config.toml
n_experts = 128
balance_loss = 0.00646
n_head = 5
n_kv_head = 5
positions = "rope"
lr_head = 0.00693
grad_clip = 1.0
final_lr_fraction = 0.0
batch_tokens = 32768
Below are experts of layer 5 (counted from 0) of a mixture-of-experts language model. Rows are named router (the router's row for the expert), up (a neuron's input weights, with its number), down (a neuron's output weights, with its number) and show model dimensions 0-159. Each number is 50 + 10 x the weight over its row's rms, rounded and kept within 0 to 99.
After each expert's rows: a language model's description of what the expert responds to; "gets" lists some tokens that make up at least twice as much of what it gets as of all text. This comes from a sample of Wikipedia text that the model never trained on. Tokens count by the router's weight.

# expert 34
router:49 28 49 57 60 58 48 41 50 46 56 52 31 42 73 55 46 58 42 50 63 55 36 40 76 43 42 47 49 34 62 70 38 50 46 59 50 65 64 31 69 56 53 47 59 63 55 48 51 39 61 38 51 46 65 59 55 26 70 55 42 51 58 49 48 51 42 45 64 30 48 51 50 55 48 65 38 61 53 41 65 34 55 51 40 49 40 34 44 57 57 49 39 56 39 55 58 41 42 53 35 42 57 47 41 58 44 48 43 51 55 46 48 46 55 67 41 46 53 40 46 47 33 39 58 48 50 58 29 50 58 41 38 55 46 45 65 60 35 55 63 31 47 39 52 37 46 40 41 43 68 62 47 52 58 54 65 64 42 61
up1:53 50 46 50 25 27 64 45 56 51 55 66 43 63 53 66 56 53 60 37 51 40 42 36 49 33 53 55 50 50 45 64 44 47 56 53 43 38 38 67 46 62 54 59 58 50 53 55 40 66 46 39 46 48 48 60 58 52 66 44 55 44 47 40 41 70 42 67 43 47 37 44 29 51 51 62 38 43 53 45 53 53 41 54 31 47 44 42 46 52 65 41 54 51 45 40 38 62 53 54 46 44 46 76 30 36 69 63 18 72 42 57 37 54 51 52 43 59 51 46 62 62 52 54 57 54 54 58 50 56 45 56 52 47 58 64 60 71 41 41 48 51 38 57 56 34 49 54 45 50 27 60 57 44 52 36 49 66 55 50
down1:49 57 43 57 52 33 50 50 57 59 42 52 61 72 52 38 42 45 39 51 43 45 54 57 36 57 50 43 68 56 58 43 51 61 35 46 50 55 54 44 37 32 48 46 50 23 51 43 44 56 49 57 46 68 56 36 63 72 39 69 44 46 56 52 51 41 50 38 44 47 59 42 62 64 45 38 52 59 51 46 47 61 46 40 58 52 48 53 54 55 48 60 49 61 37 53 53 35 57 40 57 40 58 34 58 32 44 18 43 47 37 43 53 38 68 65 44 68 46 68 39 51 56 56 65 37 61 50 53 36 55 44 61 48 49 67 45 40 46 47 45 50 65 75 72 61 33 50 48 66 56 57 49 50 52 53 41 44 39 55
Pipe separators between cells in tables of names, sports results and episode lists, plus "(born" after names in lists.
gets: " |", ";", " –", ":", " -", " as"

# expert 21
router:52 35 60 42 42 51 55 42 56 52 49 58 34 47 62 70 44 59 37 63 63 65 32 50 65 35 53 61 53 38 52 51 28 60 44 53 68 64 51 48 56 28 54 38 51 53 54 55 49 50 50 38 56 35 61 63 50 36 63 60 41 63 47 60 45 41 41 53 74 37 50 37 35 49 54 49 29 51 64 58 71 38 60 55 39 46 51 51 63 63 40 51 61 47 52 56 55 58 35 60 60 33 52 64 41 40 44 59 43 46 29 49 57 42 47 53 47 43 49 45 40 51 43 34 61 40 61 55 37 40 52 41 62 36 50 42 56 53 36 41 61 44 45 45 38 37 58 43 50 49 66 60 39 50 61 61 55 63 42 60
up0:60 51 62 51 50 40 53 53 67 52 58 71 55 59 56 53 42 50 50 34 50 48 34 72 41 43 47 48 42 52 43 61 64 35 58 47 70 51 43 40 56 42 52 57 54 59 29 41 34 40 39 46 54 46 55 52 59 42 60 68 39 48 55 37 50 44 36 53 49 34 53 68 46 43 67 37 47 35 43 49 40 37 64 49 46 41 40 61 48 50 48 56 52 57 47 60 49 52 50 57 67 59 54 49 59 48 53 50 61 57 39 40 55 43 52 66 58 50 24 60 61 35 51 40 62 55 67 37 60 20 65 45 47 41 42 35 62 34 61 48 59 45 39 53 49 70 47 46 51 40 68 52 66 42 58 54 34 64 61 45
down0:46 61 36 52 43 58 46 45 24 34 45 56 43 40 43 61 63 39 44 52 57 49 53 46 43 43 55 46 51 35 46 53 50 61 63 57 43 41 49 41 53 58 55 47 76 58 55 56 50 53 58 40 44 56 44 52 51 52 57 58 46 52 56 44 54 57 66 51 58 55 35 49 49 51 38 33 39 49 69 50 76 57 56 62 50 51 49 50 50 39 64 48 59 75 63 48 47 51 48 70 53 55 54 44 36 62 44 69 45 44 49 62 39 48 48 44 54 52 36 33 66 47 52 59 47 43 61 31 47 32 55 53 39 17 54 47 41 69 59 51 42 43 64 53 50 32 55 55 45 57 49 69 36 65 35 53 52 36 26 41
Commas ending list items, numbers and place names, such as 27, or 5, inside digit groups, Kyiv, or Maine,, common in tables and infoboxes.
gets: ",", "s,", " in", "a,", "e,", "),"

# expert 19
router:52 47 55 53 55 53 49 28 64 56 69 32 45 31 62 56 60 57 42 51 55 59 27 53 77 34 56 43 34 33 56 41 48 41 35 66 54 66 53 49 55 57 34 43 59 63 49 38 46 42 49 46 62 43 57 45 45 44 52 55 43 42 48 45 43 50 40 50 64 33 42 61 57 60 41 50 49 55 52 63 70 58 44 57 33 43 48 51 56 71 47 57 42 56 41 52 53 46 41 56 55 38 59 46 48 46 51 31 49 38 54 57 65 48 47 70 49 35 37 46 57 51 40 51 70 35 64 70 50 50 57 45 46 54 44 56 35 65 40 54 47 49 48 38 42 35 54 46 36 55 66 58 50 43 60 58 44 66 31 65
up1:39 43 55 48 47 31 51 47 39 39 60 58 43 58 57 50 53 39 59 23 40 53 60 39 50 47 49 59 39 37 38 45 58 41 54 35 66 56 63 46 64 36 21 50 43 48 58 47 46 54 36 49 47 53 64 58 54 64 70 46 23 51 70 41 43 60 45 44 43 56 42 58 39 44 46 56 47 51 51 39 53 47 36 46 51 46 64 64 55 52 47 57 28 41 42 47 55 47 54 47 55 53 50 47 73 54 59 48 53 62 63 49 41 59 42 44 42 49 27 63 69 38 68 55 57 53 61 55 53 55 61 61 56 51 53 42 39 47 38 43 45 40 47 75 59 47 48 40 34 54 39 42 49 25 51 67 55 40 53 45
down1:44 33 53 46 39 47 53 58 43 52 24 60 57 46 66 57 47 60 60 62 29 47 34 44 48 50 42 45 46 54 47 59 59 49 35 38 28 37 60 43 52 52 59 55 66 58 41 48 45 45 64 64 57 67 41 61 54 49 45 53 57 57 53 55 41 50 66 43 62 57 55 37 80 53 51 51 38 72 44 43 41 51 37 48 61 44 40 45 52 57 51 40 54 50 41 43 51 50 61 48 53 59 41 59 46 55 42 45 58 47 58 32 53 38 44 43 36 39 64 68 36 39 66 54 65 44 56 51 53 28 53 41 22 39 57 47 65 32 58 58 49 54 40 42 51 52 57 62 49 66 63 50 67 61 41 48 48 48 53 33
Colons, semicolons, dashes and pipes in lists, tables and infobox fields like Born: or Released:, plus the m in summation and summers.
gets: ":", ";", "m", " –", "s:", " |"

# expert 45
router:52 39 37 57 42 57 67 65 67 64 53 54 28 54 60 77 41 63 56 53 56 41 38 52 65 44 51 32 51 52 48 52 43 37 28 54 60 67 60 37 54 52 46 39 37 60 66 43 52 52 64 46 42 23 40 71 37 39 45 58 45 57 56 54 71 39 38 57 69 30 49 44 43 55 50 58 34 64 52 49 45 50 31 50 49 50 54 48 62 54 50 50 42 50 48 72 64 46 48 55 45 31 59 51 43 57 45 51 47 47 57 48 62 49 45 58 34 38 42 43 42 43 47 49 53 53 59 64 49 49 69 41 43 40 44 49 58 58 48 49 55 46 50 40 61 50 51 45 30 53 52 56 31 55 51 53 48 59 27 52
up3:42 42 58 49 53 60 52 43 68 46 59 77 51 45 37 44 56 51 52 48 60 57 28 54 51 39 44 62 60 53 49 40 51 51 46 37 49 60 41 46 69 56 62 21 48 47 63 54 50 38 38 38 55 45 53 66 40 57 58 68 71 56 72 47 38 54 51 51 55 28 58 50 42 46 48 55 45 44 55 47 61 45 56 19 37 49 47 59 45 48 52 46 40 33 58 51 48 69 60 57 42 53 38 38 53 55 51 35 68 51 48 44 39 56 53 66 29 50 42 41 44 35 48 49 60 45 58 53 47 39 61 42 55 44 50 44 65 47 54 56 37 54 49 58 55 35 57 55 41 53 47 43 32 56 33 58 29 68 63 52
down3:53 45 58 68 40 42 43 56 62 45 36 54 45 38 52 61 33 50 47 44 58 32 57 44 37 61 53 49 40 49 42 35 69 44 45 48 35 41 49 43 50 34 47 58 67 46 50 42 37 48 43 59 52 47 49 66 64 67 51 49 56 59 48 52 35 46 45 46 59 56 64 34 40 44 54 43 57 54 61 48 46 52 45 49 46 60 62 48 36 52 49 52 61 61 49 37 57 72 29 49 60 57 58 40 44 66 60 50 49 64 48 56 43 38 47 49 63 58 52 52 60 36 72 48 63 70 30 51 70 52 30 43 35 50 43 57 31 49 51 46 59 56 36 60 41 42 33 59 78 45 55 34 44 43 42 52 64 58 44 66
Word pieces inside French, Spanish, Portuguese and Italian names and words, such as -ía, -rez, -ão, -elli, de, des, and tennis player surnames.
gets: "z", "os", "is", "o", "as", "a"

# expert 10
router:61 38 45 45 40 40 49 55 58 58 51 61 38 48 49 58 65 51 41 49 48 58 41 54 73 34 58 51 53 40 59 52 52 54 45 43 68 65 57 34 44 38 48 43 61 48 66 49 49 44 59 34 54 50 43 60 42 37 54 50 48 69 59 46 65 52 33 36 65 39 47 46 51 52 54 48 38 61 60 57 54 56 50 52 49 35 53 57 59 71 52 54 34 38 44 67 54 48 36 33 49 31 47 45 56 44 55 45 48 57 69 60 48 40 50 41 59 37 31 58 34 34 35 53 70 45 55 63 42 47 70 26 62 60 31 45 52 50 42 42 75 37 47 50 55 42 36 45 37 47 52 53 56 50 58 59 52 47 38 67
up0:57 48 59 37 53 14 51 51 57 53 47 44 46 32 63 60 47 43 61 44 30 45 34 43 50 49 53 52 31 40 57 58 52 61 35 58 70 50 41 44 54 35 57 49 74 36 48 40 45 45 62 59 47 41 53 48 47 48 43 49 46 59 50 46 58 55 54 40 50 50 65 67 54 60 58 55 53 37 42 55 47 49 48 44 70 49 69 45 65 32 33 57 53 51 21 42 46 46 55 58 45 44 43 48 49 46 33 46 43 34 74 57 48 51 39 42 47 56 38 52 52 52 51 57 70 40 48 51 48 58 26 38 41 53 35 52 60 70 46 39 69 42 44 53 58 42 43 54 57 64 56 41 47 52 60 55 53 58 39 58
down0:54 28 43 43 33 52 39 53 50 57 44 46 37 62 64 61 44 45 45 47 46 11 56 56 45 50 62 55 44 40 38 56 69 51 46 45 49 32 56 50 62 53 59 50 72 40 57 47 45 38 69 41 60 25 51 52 39 56 46 57 59 53 46 48 50 47 46 55 54 39 73 43 35 57 49 46 51 54 58 52 46 21 59 61 53 54 40 41 49 44 47 52 59 70 55 65 41 57 58 59 51 54 70 56 45 49 60 57 52 46 55 49 45 63 60 47 38 47 66 48 43 55 35 46 34 42 64 41 58 37 54 63 54 47 54 46 51 45 50 44 51 57 60 42 47 53 47 48 60 17 50 55 65 54 52 41 29 62 58 50
Counting words, digits and quantifiers before nouns or units, such as four children, Game 3, several, few, together.
gets: " 1", " one", " 2", " two", " 3", " 4"

# expert 5
router:47 47 61 51 41 62 57 55 72 45 56 59 18 67 58 58 47 61 47 51 57 42 36 58 48 35 51 35 36 52 61 56 54 57 61 58 46 72 53 34 45 45 41 43 38 55 50 60 62 46 62 49 43 26 44 54 51 42 50 52 45 56 37 53 45 44 47 53 64 38 52 42 59 59 56 64 34 60 59 67 68 35 51 32 41 35 49 52 45 57 50 54 50 49 42 71 48 49 39 51 46 41 49 62 53 53 67 51 50 49 58 52 40 38 50 51 48 36 36 43 43 48 39 56 37 49 72 47 39 45 57 52 51 51 51 46 59 65 33 58 58 51 37 53 58 42 45 40 26 45 40 62 53 37 47 63 47 71 25 61
up11:65 49 55 39 39 63 58 48 57 49 57 41 23 61 51 43 51 62 62 60 46 42 58 54 57 31 66 36 39 57 32 38 56 32 42 64 44 64 48 64 43 62 38 40 56 52 72 34 39 58 55 54 53 33 61 53 61 60 57 70 36 52 50 35 46 46 44 44 74 61 61 50 54 55 54 35 36 46 53 58 35 59 57 48 44 62 61 39 50 54 57 53 38 77 56 56 62 53 36 51 52 41 44 53 51 49 41 47 45 46 50 53 39 37 56 58 41 54 49 49 39 41 52 38 53 46 56 34 51 52 41 55 52 38 45 46 65 69 45 44 45 47 51 53 46 42 43 63 56 64 56 37 49 59 52 39 83 50 46 51
down11:53 49 37 61 53 40 46 45 45 51 48 56 68 44 67 45 48 60 40 32 51 42 63 51 34 54 40 49 53 49 56 38 36 40 44 61 59 68 63 35 43 57 45 43 36 55 40 55 46 60 53 67 61 49 49 61 35 69 50 39 43 50 52 40 51 60 72 45 55 33 56 62 52 50 34 37 63 65 45 51 39 58 62 53 43 56 66 67 44 58 73 46 39 44 66 46 37 50 48 54 51 62 49 51 65 45 44 57 36 46 65 34 51 50 36 40 48 61 53 61 35 47 26 73 43 40 43 61 39 61 43 38 40 64 57 47 52 50 61 53 44 53 53 37 59 35 75 39 45 41 58 45 49 48 48 51 57 55 41 48
Mid-word syllable pieces inside foreign names and words, often with accented letters, such as Ser-ie, D-re-i, H-ö-fler, Shre-if.
gets: "re", "le", "ie", "e", "he", " Le"

# expert 4
router:58 30 67 42 43 51 38 39 50 50 45 61 27 48 60 58 58 58 51 54 63 64 29 48 64 37 55 47 53 40 52 49 50 39 45 74 57 62 56 55 59 47 46 38 44 56 69 39 43 56 55 55 64 40 70 56 48 45 62 44 40 65 64 54 61 39 33 38 65 46 30 33 33 57 48 54 53 52 73 53 59 44 52 47 33 34 43 44 56 50 56 49 57 39 48 52 54 45 49 53 42 45 52 48 45 40 48 52 48 56 60 53 50 42 59 45 39 47 36 43 46 53 54 33 51 57 73 71 36 50 70 37 59 50 58 51 33 45 42 40 69 36 44 39 40 38 42 35 40 45 59 63 41 59 49 52 64 55 45 56
up9:53 35 61 46 52 38 62 68 46 51 56 47 46 55 55 47 41 61 54 39 40 63 38 55 65 48 47 49 32 72 62 41 64 68 49 37 24 47 57 42 30 47 45 47 62 44 51 74 42 53 39 49 40 61 53 53 57 58 53 57 48 61 46 50 58 49 57 69 52 50 67 52 34 67 48 32 65 43 59 36 49 45 58 58 40 42 45 55 59 70 42 61 64 64 40 58 44 66 55 58 43 44 52 61 47 53 41 39 47 41 59 43 50 53 41 57 45 51 36 53 49 38 62 49 49 39 33 37 45 46 45 36 62 69 43 43 70 44 49 59 48 34 49 55 58 58 46 67 53 48 59 43 32 54 70 60 56 50 63 56
down9:52 65 52 52 48 41 66 58 59 51 48 59 49 53 50 59 49 63 36 59 40 55 57 59 65 48 51 64 55 49 50 59 45 54 59 44 49 08 56 47 57 47 40 48 40 41 48 44 65 45 40 51 47 33 70 50 71 65 49 56 69 56 36 53 35 38 44 46 37 51 46 54 53 47 46 43 43 41 45 64 51 57 56 52 54 44 62 48 50 56 43 48 49 48 58 46 38 49 51 41 61 41 29 47 57 53 50 53 61 37 56 42 42 55 37 55 57 69 46 57 36 28 36 47 44 37 32 50 56 53 50 62 51 54 43 42 55 41 38 53 27 57 61 64 43 70 46 46 65 53 58 45 50 40 66 31 30 49 73 60
Prepositions and months introducing dates, years and places in biographies, such as in 1813, summer of 2003, until, on July 3.
gets: " in", " of", " from", " the", " In", " September"

# expert 6
router:44 27 30 52 32 45 50 40 63 57 50 69 38 56 52 70 45 56 56 52 49 61 40 41 63 39 52 61 42 44 60 56 34 59 39 54 62 63 53 41 55 38 42 32 50 47 54 53 50 40 51 40 61 45 33 56 49 54 57 55 48 52 56 54 46 46 43 51 72 35 35 40 33 57 45 50 46 57 54 54 62 45 62 55 32 41 50 40 68 62 43 51 50 58 40 73 68 43 42 43 48 33 60 55 47 33 59 58 49 48 50 46 51 53 43 38 48 52 37 49 49 56 28 31 60 47 61 63 38 35 47 40 50 57 64 56 59 66 39 47 55 35 50 55 40 29 61 42 39 49 55 58 40 47 65 43 60 64 47 63
up2:47 60 59 58 76 44 63 43 62 48 50 61 48 43 34 27 41 37 55 46 43 52 50 44 37 49 62 47 42 44 43 49 57 62 55 64 51 51 38 35 31 33 47 15 52 56 34 61 36 43 38 47 58 41 47 56 56 49 56 48 43 58 60 49 59 56 56 38 56 51 48 51 60 37 54 65 46 63 56 46 43 40 37 50 57 43 33 44 67 60 30 57 38 56 40 38 68 65 56 57 65 39 39 34 70 46 59 35 50 48 44 56 55 67 48 68 55 45 36 43 56 37 59 41 37 40 59 44 66 54 51 58 53 49 53 52 54 73 61 45 48 42 56 60 42 64 47 54 45 51 45 54 52 47 50 51 48 43 41 41
down2:36 50 42 49 36 52 41 48 47 40 55 39 58 60 56 55 54 26 51 45 44 43 60 44 46 36 47 55 55 52 48 48 33 46 49 36 34 66 60 51 59 67 39 38 48 32 49 77 60 56 57 81 49 42 53 45 42 59 43 55 55 55 44 36 52 41 54 53 58 46 52 60 54 49 44 32 53 47 61 53 43 58 64 65 58 65 59 40 49 44 76 59 63 44 46 47 41 56 40 56 39 39 55 45 31 47 45 56 47 46 48 71 56 45 53 47 52 29 69 32 54 34 59 38 56 39 49 65 35 61 70 62 50 53 42 48 43 36 60 32 44 53 59 56 46 63 45 53 54 54 60 51 40 52 46 57 74 58 53 41
Commas, usually fused to a word's end, that close a clause or list item before and, but, which, as in successor, 2010s, North America,.
gets: ",", "s,", "e,", "a,", "),", "es,"

# expert 62
router:64 38 55 55 37 47 33 40 43 65 51 47 40 55 58 48 53 54 51 34 65 56 40 51 66 51 52 43 51 52 55 59 40 51 56 38 62 72 55 28 56 47 45 52 48 55 67 41 43 47 51 49 44 38 61 60 46 32 68 62 54 62 63 41 49 46 35 41 77 43 46 66 41 59 56 60 34 47 60 57 65 46 54 53 44 51 60 43 45 57 61 55 36 45 52 37 64 49 38 58 53 45 55 49 33 46 64 42 51 51 67 43 56 49 76 55 55 12 52 53 51 48 40 41 49 52 48 52 47 27 66 44 43 50 35 41 50 46 37 42 64 39 50 45 46 42 51 41 47 59 63 54 61 39 68 62 46 53 38 56
up0:42 44 43 47 51 52 62 52 50 57 47 44 57 44 40 33 69 47 47 51 39 55 44 52 68 56 39 64 42 61 57 74 45 51 49 39 42 58 49 32 50 43 49 50 53 33 42 52 68 61 40 60 70 57 49 48 44 58 46 41 51 72 56 43 43 59 46 48 80 55 61 57 64 52 35 46 36 43 56 58 51 44 43 45 38 51 71 44 30 50 34 52 47 71 25 59 65 40 59 47 57 37 39 48 58 46 52 74 35 44 46 50 47 40 55 59 48 47 50 54 48 50 48 57 49 56 53 66 45 59 54 51 56 41 53 60 59 33 50 22 49 55 48 39 47 36 58 75 44 50 49 33 55 48 57 42 41 59 45 59
down0:55 46 37 51 54 64 53 47 56 44 65 59 44 30 62 55 44 55 23 49 62 49 42 62 38 55 54 55 61 44 40 47 48 45 54 69 39 39 46 59 52 60 54 51 62 60 48 63 41 33 27 38 41 43 61 72 44 42 61 55 54 31 54 69 53 56 51 66 53 47 47 46 38 46 61 37 54 54 42 58 63 55 63 37 67 47 39 34 61 34 46 45 55 56 58 53 37 73 29 53 40 57 45 54 53 57 50 44 41 40 68 36 68 50 43 63 50 44 44 49 51 49 41 38 42 50 48 54 43 43 49 60 32 46 45 44 39 60 66 63 57 56 57 38 50 52 71 54 36 53 45 62 42 50 59 37 36 39 43 52
Numbers and score parts in sports tables: tennis set scores like 7–6, game results, times, and position codes such as FW, MF, DF.
gets: " ", " 0", " 2", " 1", " 6", " 3"

# expert 13
router:50 41 51 47 51 54 45 35 60 50 50 65 32 37 45 75 45 76 47 45 54 64 26 46 70 51 55 45 50 40 61 73 52 58 52 59 57 58 64 49 62 37 44 42 58 50 55 41 47 41 63 37 48 45 70 63 40 43 69 53 47 62 44 47 49 30 38 45 51 43 40 58 46 58 46 55 43 63 50 56 60 44 50 34 41 41 59 44 50 52 54 70 41 52 55 50 46 38 44 38 47 36 54 50 54 50 50 68 54 55 53 50 63 43 66 41 36 41 34 56 55 56 52 41 52 48 66 60 41 46 76 34 59 53 40 40 59 42 41 47 52 30 41 51 46 47 31 52 43 49 63 68 49 50 55 55 56 48 36 71
up9:57 47 62 46 54 46 49 33 67 54 29 64 51 44 44 65 76 49 59 44 38 60 51 47 61 56 53 38 39 36 51 58 53 57 50 71 48 48 57 50 55 64 43 55 56 42 53 56 59 45 47 49 37 70 54 42 66 51 45 45 60 26 70 44 49 61 44 56 53 56 31 41 71 60 65 61 59 36 60 40 49 60 32 61 55 37 65 52 49 57 50 53 43 41 46 54 43 49 44 44 39 48 51 48 41 25 54 57 56 47 56 61 57 41 60 34 36 53 56 49 48 39 42 33 41 35 52 74 53 46 41 37 41 43 45 45 47 42 49 30 38 52 57 55 51 64 51 54 63 66 41 46 62 48 57 38 62 42 68 40
down9:53 36 36 69 38 67 53 70 47 41 42 25 43 68 55 52 54 47 48 56 56 44 54 64 44 32 48 56 54 44 46 48 58 36 48 42 40 09 45 63 70 45 47 55 31 50 55 46 49 67 44 54 51 31 45 63 52 47 55 53 56 65 39 52 52 45 69 42 42 47 49 54 47 45 42 42 49 46 56 63 60 46 66 62 36 61 40 57 50 46 57 51 50 48 67 46 49 45 40 47 47 61 60 34 52 53 47 37 53 29 51 38 42 47 63 49 54 80 39 49 34 53 41 44 61 59 70 49 54 57 56 70 43 52 51 58 44 52 54 66 62 55 45 38 52 53 43 53 48 37 52 44 40 64 48 50 48 53 48 54
Prepositions after a verb, noun or sentence start, especially dates and events, e.g. scored on 15 July, in 1992, abandoned by.
gets: " in", " on", " for", " at", " by", " with"

# expert 28
router:45 37 61 62 48 62 47 43 61 48 47 63 35 42 55 53 52 62 44 41 53 62 36 45 66 39 49 42 42 47 58 58 56 47 52 64 51 58 59 45 61 40 50 43 44 53 55 44 53 53 53 46 60 34 71 55 58 39 61 64 45 58 50 43 40 54 35 39 74 25 38 46 41 42 46 37 53 56 59 58 48 52 50 40 48 43 54 38 49 55 66 70 52 63 52 63 65 48 34 57 61 35 56 55 41 41 44 39 47 41 59 52 53 31 71 46 44 40 34 28 46 37 48 43 47 43 58 70 51 50 73 48 61 57 49 39 53 44 43 42 58 36 48 60 58 49 26 43 47 49 65 69 43 61 67 55 61 52 36 48
up9:57 54 54 44 53 41 39 58 39 43 41 54 32 32 37 62 65 48 43 30 46 65 37 17 59 53 51 59 48 25 76 44 67 57 55 44 49 55 54 59 54 53 42 38 52 41 60 62 54 52 52 45 44 36 41 55 62 43 48 43 51 52 54 55 68 50 45 42 60 55 40 49 44 40 53 57 40 42 47 36 29 50 51 47 60 56 50 59 52 59 53 70 65 59 38 32 41 63 37 63 54 52 36 46 51 58 51 67 33 49 57 57 71 59 52 65 60 50 36 59 45 49 50 56 45 54 54 65 53 52 56 37 46 41 37 68 63 52 45 23 50 57 66 49 44 46 54 52 44 53 45 55 54 52 63 57 43 52 68 45
down9:51 53 50 32 58 46 43 39 30 63 48 43 40 43 47 42 63 62 58 60 51 62 41 53 41 70 55 66 50 40 46 43 35 61 34 49 45 62 52 59 51 55 51 68 41 55 59 66 39 55 44 63 59 46 46 49 49 46 44 62 39 50 49 60 47 65 48 55 39 51 38 27 49 45 66 48 57 45 58 50 38 31 58 50 54 55 27 64 65 54 49 46 50 38 41 53 59 51 62 37 43 37 42 65 57 47 46 44 36 59 51 58 43 71 64 53 62 53 46 48 56 55 54 42 39 62 58 41 49 38 47 52 46 65 41 59 42 56 75 46 47 69 52 40 33 36 60 48 45 38 31 71 42 72 52 36 40 37 50 58
Prepositions linking a noun or verb to its complement, mostly infinitival to and of, such as tendency to, decision to, loss of.
gets: " to", " of", " for", " from", " by", " with"

# expert 47
router:47 43 56 57 42 66 45 47 52 43 63 54 41 65 58 60 36 60 53 33 44 56 36 53 70 31 28 37 43 49 56 49 40 51 66 44 63 70 41 35 55 44 41 41 47 49 55 46 51 58 56 39 56 52 52 60 40 41 56 56 47 49 61 35 49 51 38 56 71 38 40 52 53 59 49 64 52 50 63 56 60 49 66 56 50 39 55 44 59 66 42 74 35 34 60 55 50 56 42 48 54 57 48 60 51 50 53 56 44 52 51 41 51 46 63 58 48 36 35 30 67 48 50 41 43 58 63 53 48 49 55 37 50 41 44 50 42 72 37 61 63 36 42 60 39 32 31 54 27 66 53 51 35 41 66 49 58 51 36 51
up0:50 40 39 38 46 58 49 40 53 47 39 33 49 47 50 42 43 53 47 51 45 48 59 37 77 53 65 42 50 53 50 44 47 60 73 59 34 51 41 35 48 52 38 51 56 54 44 47 47 39 58 37 49 58 52 70 30 43 43 46 28 47 36 37 57 50 46 53 61 55 56 60 51 52 36 60 46 53 77 51 52 59 55 76 45 53 37 38 57 36 47 69 43 58 50 57 64 73 60 52 47 46 39 55 51 59 38 49 60 58 51 59 52 30 22 54 73 42 42 39 51 59 45 64 52 56 55 59 57 60 46 59 50 40 53 55 40 64 40 45 54 69 34 73 49 48 50 57 43 53 42 47 62 45 62 56 43 56 40 46
down0:55 40 45 36 43 47 66 41 70 49 53 48 60 62 59 46 57 49 68 46 54 40 43 38 39 51 69 48 54 51 36 48 47 57 42 53 67 65 50 69 77 48 36 62 45 65 47 43 59 35 50 42 21 47 51 42 59 52 46 39 37 58 46 44 43 49 48 43 42 62 58 58 59 48 39 47 36 34 55 61 37 49 63 47 61 52 28 41 41 41 52 38 59 40 76 62 50 63 62 46 32 45 47 59 57 43 45 48 52 71 61 55 45 46 62 54 50 46 48 46 53 53 43 55 55 44 47 56 41 48 57 51 34 65 51 37 57 53 75 61 44 37 57 57 43 45 35 43 52 33 42 62 45 47 42 60 46 54 51 29
Slashes and pieces in football career stat lines and tables, plus inner syllables of names, e.g. Hend-rick, 13 / (1), goal-keep-er.
gets: " /", "p", "um", "le", "ou", "ley"

# expert 27
router:47 34 57 43 46 48 57 27 52 63 51 58 45 37 62 43 42 68 52 46 37 69 34 55 53 44 52 41 38 37 58 53 48 61 47 68 73 64 49 45 55 52 51 19 43 57 63 40 58 46 64 41 44 40 66 55 55 47 58 57 52 57 55 47 62 40 46 46 64 47 51 63 46 56 51 51 42 50 65 37 57 39 42 36 51 49 40 50 60 52 51 49 34 47 31 48 71 51 39 34 59 33 55 51 44 50 54 49 54 42 63 47 67 34 57 51 44 42 36 39 36 44 46 46 60 43 62 52 37 55 73 36 53 65 41 52 54 46 46 41 69 34 41 54 54 56 37 50 47 53 57 60 51 53 54 67 41 54 32 68
up0:50 69 47 53 49 59 54 47 70 45 46 42 52 47 35 61 55 12 58 28 56 41 26 55 49 47 46 47 52 43 50 52 63 38 56 39 38 41 56 44 67 41 41 51 58 49 44 46 65 40 68 53 39 50 52 40 51 58 64 65 72 49 77 48 50 43 45 43 51 41 64 56 64 46 47 52 61 51 48 65 43 32 48 41 56 55 44 33 36 55 58 54 46 56 40 36 57 43 53 57 36 36 47 46 39 30 64 42 54 46 46 48 41 51 59 57 69 62 54 35 49 55 50 42 43 56 48 51 61 56 39 59 70 68 55 53 45 61 48 44 59 57 58 51 45 47 55 49 56 62 46 78 50 42 58 40 53 46 57 48
down0:32 51 48 58 64 63 55 62 40 54 34 40 33 61 47 42 48 58 69 53 49 56 49 53 46 61 39 41 47 41 46 57 42 57 56 52 57 34 56 36 40 45 56 48 49 34 37 40 51 37 45 52 43 65 13 49 46 43 57 43 53 37 55 52 50 39 53 76 63 49 43 61 34 33 75 57 57 46 47 43 56 76 56 59 50 44 56 56 37 34 46 53 38 41 55 53 50 53 49 55 75 58 41 60 70 38 46 53 52 44 40 64 57 45 49 56 45 41 31 57 54 54 63 57 76 51 57 39 45 45 49 54 67 42 42 47 74 46 55 55 53 41 40 48 49 46 48 52 56 54 59 44 52 49 48 53 36 56 45 47
Relative and linking words right after a plural noun, such as that, which, who, where, often followed by a verb like were or have.
gets: " that", " which", " in", " who", " of", " to"